{"n_layer": 9, "d_model": 160, "n_experts": 128, "experts_per_token": 4, "d_expert": 64, "normalize_top_k": true, "router_bias": true, "lr_router": 0.000503, "vocab_size": 10298, "norm_eps": 1e-06, "optimizer": "soap_variant", "beta2": 0.98, "batch_tokens": 65536, "train_tokens": 464300000, "dataset": "wikipedia_en"}
Below are experts of layer 4 (counted from 0) of a mixture-of-experts language model. Rows are named router (the router's row for the expert), down (a neuron's output weights, with its number) and show model dimensions 0-159. Each number is 50 + 15 x the weight over its row's rms, rounded and kept within 0 to 99.
After each expert's rows: a language model's description of what the expert responds to. This comes from a sample of Wikipedia text that the model never trained on.

# expert 16
router:29 33 61 45 55 31 38 53 48 30 57 54 49 43 53 55 46 46 40 57 87 32 24 59 39 54 34 56 39 58 57 38 18 72 28 47 45 78 51 23 48 49 62 35 24 81 42 53 43 38 53 58 27 23 46 56 63 52 71 26 38 65 51 34 36 71 55 37 65 71 65 42 47 49 52 59 62 48 32 64 24 59 47 74 49 60 37 23 45 51 69 18 68 30 44 62 52 26 38 63 66 83 91 30 58 48 28 70 39 55 74 75 54 50 52 20 46 24 47 55 94 62 32 55 58 49 68 53 35 42 11 44 57 62 51 49 58 55 50 51 56 53 53 35 33 48 47 45 45 51 51 35 36 53 52 52 57 44 52 40
down0:39 47 45 45 11 32 46 61 47 48 34 75 33 35 61 40 46 53 30 65 33 49 36 31 55 47 54 80 54 61 50 45 18 44 45 50 57 41 61 42 60 73 55 54 66 59 43 64 46 67 59 59 39 63 73 67 70 49 45 26 33 60 29 52 48 42 40 47 62 55 55 65 47 62 28 32 29 59 82 63 40 00 44 24 57 44 51 46 75 61 82 43 51 35 46 74 63 50 51 56 45 51 49 34 35 59 54 74 53 41 78 56 82 83 47 25 59 51 54 68 58 71 43 69 55 37 36 50 67 49 52 59 71 64 46 45 66 49 54 39 61 74 51 43 36 72 73 74 45 90 39 32 31 45 37 47 35 40 67 32
Description: Article and prefix slot. The article a or an after prepositions, and prefixes before hyphens or finals: non-title, semi-final, Quarterfinal, anti-Semites, received.

# expert 23
router:09 12 40 80 56 43 55 72 76 34 50 40 32 61 29 59 51 24 36 75 65 50 35 62 45 40 66 35 78 55 41 34 48 75 54 57 57 45 39 38 52 65 62 36 27 33 41 53 46 25 46 48 66 67 27 63 33 28 40 40 29 65 64 37 45 50 45 55 59 38 48 28 47 46 37 35 49 56 46 41 33 41 52 38 72 74 52 62 60 63 78 62 34 55 69 37 49 49 65 46 45 23 78 30 52 38 85 38 47 43 62 68 58 41 68 61 68 66 29 60 66 58 36 39 43 53 62 52 75 46 41 63 48 58 66 72 52 56 44 28 41 45 67 51 53 67 20 57 28 58 17 32 56 49 45 54 57 52 81 35
down1:26 41 50 43 60 48 51 58 39 51 51 62 79 77 70 29 52 54 53 51 24 38 33 33 37 54 56 59 83 50 19 26 75 72 81 69 67 67 56 63 60 72 63 40 45 61 40 50 56 66 59 37 39 46 57 42 68 65 46 46 49 50 36 38 45 42 59 67 32 66 47 57 66 63 65 40 72 30 50 54 56 48 33 58 55 59 46 22 72 49 00 44 40 51 53 38 50 54 65 30 36 37 53 35 57 38 19 58 66 57 47 52 74 49 41 67 52 62 48 53 76 61 95 80 39 36 43 59 33 69 54 52 63 39 66 31 54 41 43 48 44 24 79 41 60 46 55 71 63 46 37 62 25 27 47 48 54 56 30 45
Description: Foreign-name word starts. Initial capitalised pieces of unfamiliar proper names and binomial species names, e.g. Go in Goxha, Que in Quezon, G in Gobiobotia.

# expert 41
router:67 39 40 71 31 58 65 67 33 35 56 41 60 49 25 74 49 65 15 40 62 54 68 47 23 72 38 52 67 49 59 66 66 53 34 34 59 42 28 38 55 31 45 40 48 65 49 62 31 57 50 44 45 60 37 50 59 43 64 49 76 48 46 38 47 65 61 68 48 54 49 67 39 51 60 34 55 49 58 60 48 72 28 71 28 45 60 34 58 69 54 34 59 55 58 36 31 21 60 47 91 60 56 45 59 23 74 74 37 19 52 82 37 44 61 42 37 47 61 66 51 54 50 45 53 61 63 66 61 78 39 42 37 47 32 43 45 29 46 22 46 46 41 74 05 64 49 55 46 86 39 50 58 51 49 16 51 76 80 58
down13:70 57 89 33 27 48 55 46 53 45 67 68 61 48 47 51 35 43 56 40 47 75 52 30 59 56 40 46 27 82 61 37 40 59 41 65 39 63 50 51 45 29 11 20 68 19 52 39 56 45 79 61 76 42 48 52 18 56 45 32 64 60 64 67 48 67 57 30 58 55 48 51 32 36 35 57 15 59 52 43 66 32 52 58 70 62 47 45 62 51 48 48 59 38 47 51 49 40 76 41 37 67 50 76 63 47 35 59 40 55 27 23 62 21 78 24 45 69 44 61 54 43 48 41 51 50 55 47 67 54 83 47 40 48 59 67 43 75 35 52 50 54 38 35 55 45 43 83 46 42 72 46 58 40 22 47 58 83 31 20
Description: Verb-complement prepositions. Prepositions after verbs, mostly on, against, off, behind, of, plus combat verbs, e.g. "fight on", "against the Taliban", "defeated".

# expert 25
router:70 58 37 69 59 57 65 64 49 48 58 52 41 78 59 40 43 35 32 23 58 52 43 51 71 37 47 46 48 39 43 51 63 39 54 48 68 56 20 48 46 72 44 33 18 45 55 69 49 44 39 58 59 45 49 63 51 35 49 66 21 42 44 60 59 58 49 49 45 36 73 20 60 48 86 52 81 54 49 72 75 64 40 37 41 83 32 66 81 64 75 59 50 30 51 75 16 29 35 82 35 57 35 78 49 46 37 47 47 28 52 55 60 25 66 61 43 42 56 47 55 32 73 61 70 46 51 66 69 43 57 49 74 38 77 55 45 20 39 55 48 59 55 52 57 43 40 16 62 49 35 71 44 78 73 31 52 51 57 42
down0:28 42 19 25 53 51 66 45 23 53 44 79 52 45 77 27 69 52 46 42 49 35 61 45 34 57 43 47 42 36 53 45 83 47 54 47 70 41 74 75 58 67 57 66 45 44 34 28 46 37 49 45 30 52 39 26 47 48 32 82 42 57 63 47 38 95 21 38 70 66 69 48 54 39 94 47 56 60 65 53 46 31 53 45 36 51 51 57 54 42 55 61 33 41 46 53 53 50 56 57 44 46 69 34 39 72 39 28 66 58 36 75 47 63 36 41 53 27 35 50 55 45 47 65 61 33 44 58 64 33 58 37 26 66 44 48 23 42 42 65 62 71 54 70 39 46 73 33 28 48 72 49 18 62 61 48 64 48 15 24
Description: Separators and country codes. Colons, dashes, pipes and semicolons after labels in lists and tables, plus three-letter country codes before athlete names, such as GBR, RUS, NED.

# expert 39
router:52 18 26 45 50 22 50 68 51 57 37 52 46 57 17 46 69 32 60 45 44 56 45 67 48 39 67 36 59 42 54 44 48 60 35 51 55 62 37 37 72 60 66 33 36 59 42 35 46 40 29 60 09 37 44 56 39 36 51 66 40 35 41 52 41 77 57 33 33 71 97 55 49 43 53 47 61 54 47 64 59 62 85 50 47 68 38 74 43 53 56 58 99 49 50 35 27 48 40 46 71 71 37 53 67 44 63 71 44 46 55 80 47 56 67 54 63 49 32 49 55 63 58 43 20 49 49 83 69 75 45 52 61 47 46 53 56 40 26 27 79 75 62 54 46 46 26 62 64 56 50 50 78 57 50 37 26 48 38 53
down0:62 30 45 51 60 37 42 60 73 24 50 43 44 39 45 64 54 61 46 36 57 46 56 68 35 79 83 39 56 65 30 61 25 51 47 55 24 73 64 60 27 29 76 62 41 57 54 56 72 58 40 40 57 53 58 62 47 50 46 42 58 32 62 54 50 41 49 50 67 57 55 42 57 56 35 49 59 76 89 00 39 71 42 60 62 59 75 44 51 42 34 13 25 53 63 27 55 62 45 83 33 45 36 29 49 49 66 25 52 42 52 50 61 66 51 86 46 38 68 58 47 16 41 72 40 58 36 31 51 50 41 64 29 33 45 33 53 78 29 56 51 64 41 36 31 23 60 57 46 61 46 32 33 51 51 40 59 58 68 53
Description: Numbers in table cells. Standalone integers in Wikipedia table cells, between pipe marks, such as ages, ranks, chart positions and vote counts, e.g. | 24 |, | 7 |.

# expert 8
router:71 57 48 64 51 51 65 61 77 47 39 43 49 83 39 92 44 53 38 30 41 35 20 64 53 27 27 49 77 55 50 42 62 29 45 38 57 49 54 51 41 35 78 41 59 50 55 60 37 45 66 45 52 57 73 55 50 48 49 59 50 40 38 47 52 30 49 36 46 31 64 36 55 27 71 39 60 56 64 61 60 54 55 38 58 60 62 47 61 87 40 31 29 46 47 43 39 37 59 46 54 52 19 62 44 31 48 52 76 54 64 64 54 19 47 38 09 40 46 53 47 25 39 71 59 29 66 59 70 26 51 87 57 43 67 50 50 18 47 46 53 62 67 63 61 58 58 53 54 65 69 67 54 74 48 36 79 35 22 87
down13:73 33 57 64 44 46 30 35 80 36 53 59 33 56 45 54 43 46 45 22 78 37 50 47 64 32 47 49 40 74 37 44 33 75 67 66 32 20 25 66 71 59 75 45 41 49 65 81 47 29 43 64 76 59 35 29 91 43 61 59 15 49 70 77 32 49 55 78 71 44 31 52 37 43 37 60 17 35 40 44 44 39 52 52 15 56 50 49 51 37 40 50 58 12 47 54 70 29 51 28 39 50 74 55 44 30 65 77 47 48 57 35 65 34 42 47 46 41 39 58 43 45 48 55 38 42 62 63 31 65 56 71 50 54 65 54 62 31 45 62 62 72 37 45 47 40 41 50 62 65 73 65 47 51 60 56 42 52 65 50
Description: Line-start markup tokens. Formatting tokens opening a new line in lists, tables and headings: bullet dash, table pipe, === heading marks, line breaks.

# expert 5
router:23 11 60 50 51 61 27 66 45 60 33 46 34 38 48 26 40 47 43 24 35 19 16 58 43 15 22 44 27 62 40 59 56 65 42 72 55 74 37 55 40 53 37 55 40 47 55 37 54 48 57 45 22 38 58 44 46 50 56 48 53 34 51 54 42 62 49 37 54 80 66 44 64 80 48 51 42 40 43 63 46 50 50 59 65 59 52 50 73 37 59 21 60 42 46 64 22 52 46 68 43 66 70 50 74 75 38 53 55 41 74 91 66 43 57 43 56 64 49 56 39 52 26 58 33 42 87 47 33 34 45 49 48 62 62 61 50 49 21 39 31 41 41 20 35 41 42 54 76 51 59 53 39 64 52 31 65 25 41 16
down1:27 55 50 57 19 41 48 32 57 45 53 68 49 77 50 61 56 31 57 44 44 64 46 37 66 40 84 75 23 75 37 36 41 22 68 28 71 14 26 63 56 40 48 66 62 58 36 66 65 46 37 68 54 61 55 40 76 25 53 56 45 58 46 70 69 48 40 47 48 44 42 67 35 49 36 44 27 60 25 80 57 58 41 46 43 72 24 52 62 41 84 45 52 60 45 55 84 45 50 74 42 26 60 67 51 53 30 49 26 66 44 47 49 38 22 27 33 45 51 24 49 69 78 54 57 53 30 39 41 55 52 23 32 32 39 37 52 32 34 47 57 50 33 77 51 46 26 52 75 51 47 49 47 50 53 63 42 36 57 51
Description: Indefinite articles, coordinators. Articles a/an/A and conjunctions and, or, but, commas, slashes inside noun phrases, often in building descriptions, e.g. "and a triangular pediment".

# expert 3
router:25 53 56 45 54 50 68 47 43 30 55 26 38 37 56 64 63 35 48 61 57 47 54 44 44 44 54 40 59 42 61 43 54 73 34 12 63 54 32 42 49 72 85 36 32 61 38 66 49 47 56 41 43 59 47 66 37 25 58 46 43 73 55 58 78 47 64 56 75 37 49 30 32 63 54 23 58 53 60 66 70 29 83 42 35 46 76 26 48 57 64 36 39 62 62 43 54 30 51 67 39 40 70 47 58 34 53 49 49 28 68 41 41 42 71 48 32 55 51 55 55 84 62 73 49 46 64 49 46 37 59 48 92 59 48 40 43 66 33 23 15 45 66 67 34 59 24 60 61 34 11 56 64 52 34 31 69 62 77 36
down0:89 67 31 37 66 43 35 54 43 45 60 61 39 40 37 83 55 50 54 26 68 19 65 52 48 67 57 78 55 47 43 50 39 53 44 79 39 74 38 50 45 39 48 67 40 37 41 47 67 30 74 36 36 41 72 53 67 30 50 64 40 57 66 18 16 47 35 55 74 60 17 53 63 23 51 48 58 44 64 63 31 64 68 21 32 43 86 69 24 60 48 57 26 40 57 48 51 75 45 45 53 54 49 36 29 41 95 49 58 38 11 41 65 63 44 53 42 44 52 64 70 53 44 49 39 42 45 46 56 50 60 61 31 66 44 56 48 58 64 53 59 62 43 73 64 64 26 45 45 56 38 52 32 51 52 34 37 59 41 62
Description: Mid-word fragments before "it". Word-initial or mid-word pieces in names and foreign words, often before "it"/"il", e.g. No-Lim(it), benef(it), Wa(its), plus Cyrillic letters.

# expert 59
router:36 44 17 23 45 31 73 78 59 57 38 49 42 58 55 49 61 44 57 41 45 33 43 51 53 34 31 29 58 37 37 45 21 70 38 15 38 52 53 34 64 39 52 43 48 56 67 59 42 47 54 75 42 54 45 63 53 30 63 63 58 50 44 55 46 77 77 70 72 74 33 50 76 61 49 55 71 47 31 51 60 59 92 46 68 53 55 51 23 67 38 41 80 53 31 58 30 67 29 61 42 61 67 34 58 63 46 47 35 62 55 67 69 46 64 51 60 39 39 69 65 43 52 46 20 53 56 68 31 72 34 64 50 31 50 27 43 28 21 44 79 59 71 34 46 71 37 77 73 56 51 39 49 66 70 35 64 49 47 62
down0:48 43 44 43 46 42 23 66 32 48 58 58 59 42 55 54 43 35 37 26 70 80 64 49 41 62 05 46 28 43 46 75 60 71 50 38 41 71 49 29 53 63 21 40 73 74 66 33 41 52 46 55 69 67 38 31 48 68 60 53 73 68 34 59 67 49 59 50 46 45 55 43 50 40 38 56 35 66 71 75 34 41 54 35 54 59 39 30 54 52 48 46 44 42 37 48 59 36 72 59 39 13 18 58 67 57 35 58 53 37 70 68 33 54 42 23 71 46 55 74 35 53 45 43 49 78 31 71 38 27 32 51 59 72 48 58 52 35 17 80 56 55 63 58 52 28 50 65 38 50 73 50 60 52 30 42 87 46 70 37
Description: Quantifiers and numbers. Quantity words and numerals before nouns or "of", e.g. all, some, both, several, three, plus percent signs in statistics.

# expert 15
router:38 43 21 40 57 50 38 34 49 60 31 38 32 84 40 66 87 47 27 51 53 24 40 68 49 42 34 79 66 58 22 67 60 53 38 22 28 38 58 53 61 56 47 50 29 39 78 51 40 36 57 46 25 49 56 53 44 60 53 36 50 42 46 65 31 76 66 58 64 43 46 30 55 55 88 44 71 39 37 62 44 65 22 40 19 85 43 55 27 60 54 44 64 48 44 24 28 59 62 52 67 54 50 42 74 39 55 59 42 57 58 72 41 78 42 41 30 26 59 47 57 38 43 46 41 42 59 63 49 41 18 66 62 54 43 52 34 35 46 11 68 67 45 65 49 69 42 63 56 53 40 59 48 29 41 42 80 51 47 60
down0:97 46 82 49 62 40 45 43 43 51 48 63 25 55 58 41 33 60 56 53 38 34 47 34 48 34 64 17 52 43 62 61 37 46 71 56 44 54 46 39 17 37 51 58 28 44 72 52 13 55 62 50 61 54 19 60 54 34 29 17 54 42 58 79 74 44 55 35 52 39 24 32 57 77 54 46 22 48 26 51 54 55 36 52 70 60 59 62 65 68 66 41 52 63 37 45 73 35 42 68 39 50 42 48 26 14 70 58 58 56 71 74 54 31 62 73 57 29 54 65 74 49 44 24 62 62 48 52 31 63 40 41 48 49 61 67 46 69 57 31 60 48 46 80 32 29 29 40 47 59 50 41 60 56 73 59 44 51 49 42
Description: From and transitive verbs. The preposition "from" after verbs of change or origin, such as reduced from, graduated from, plus "between", "allowing", "prevent", "the", "of".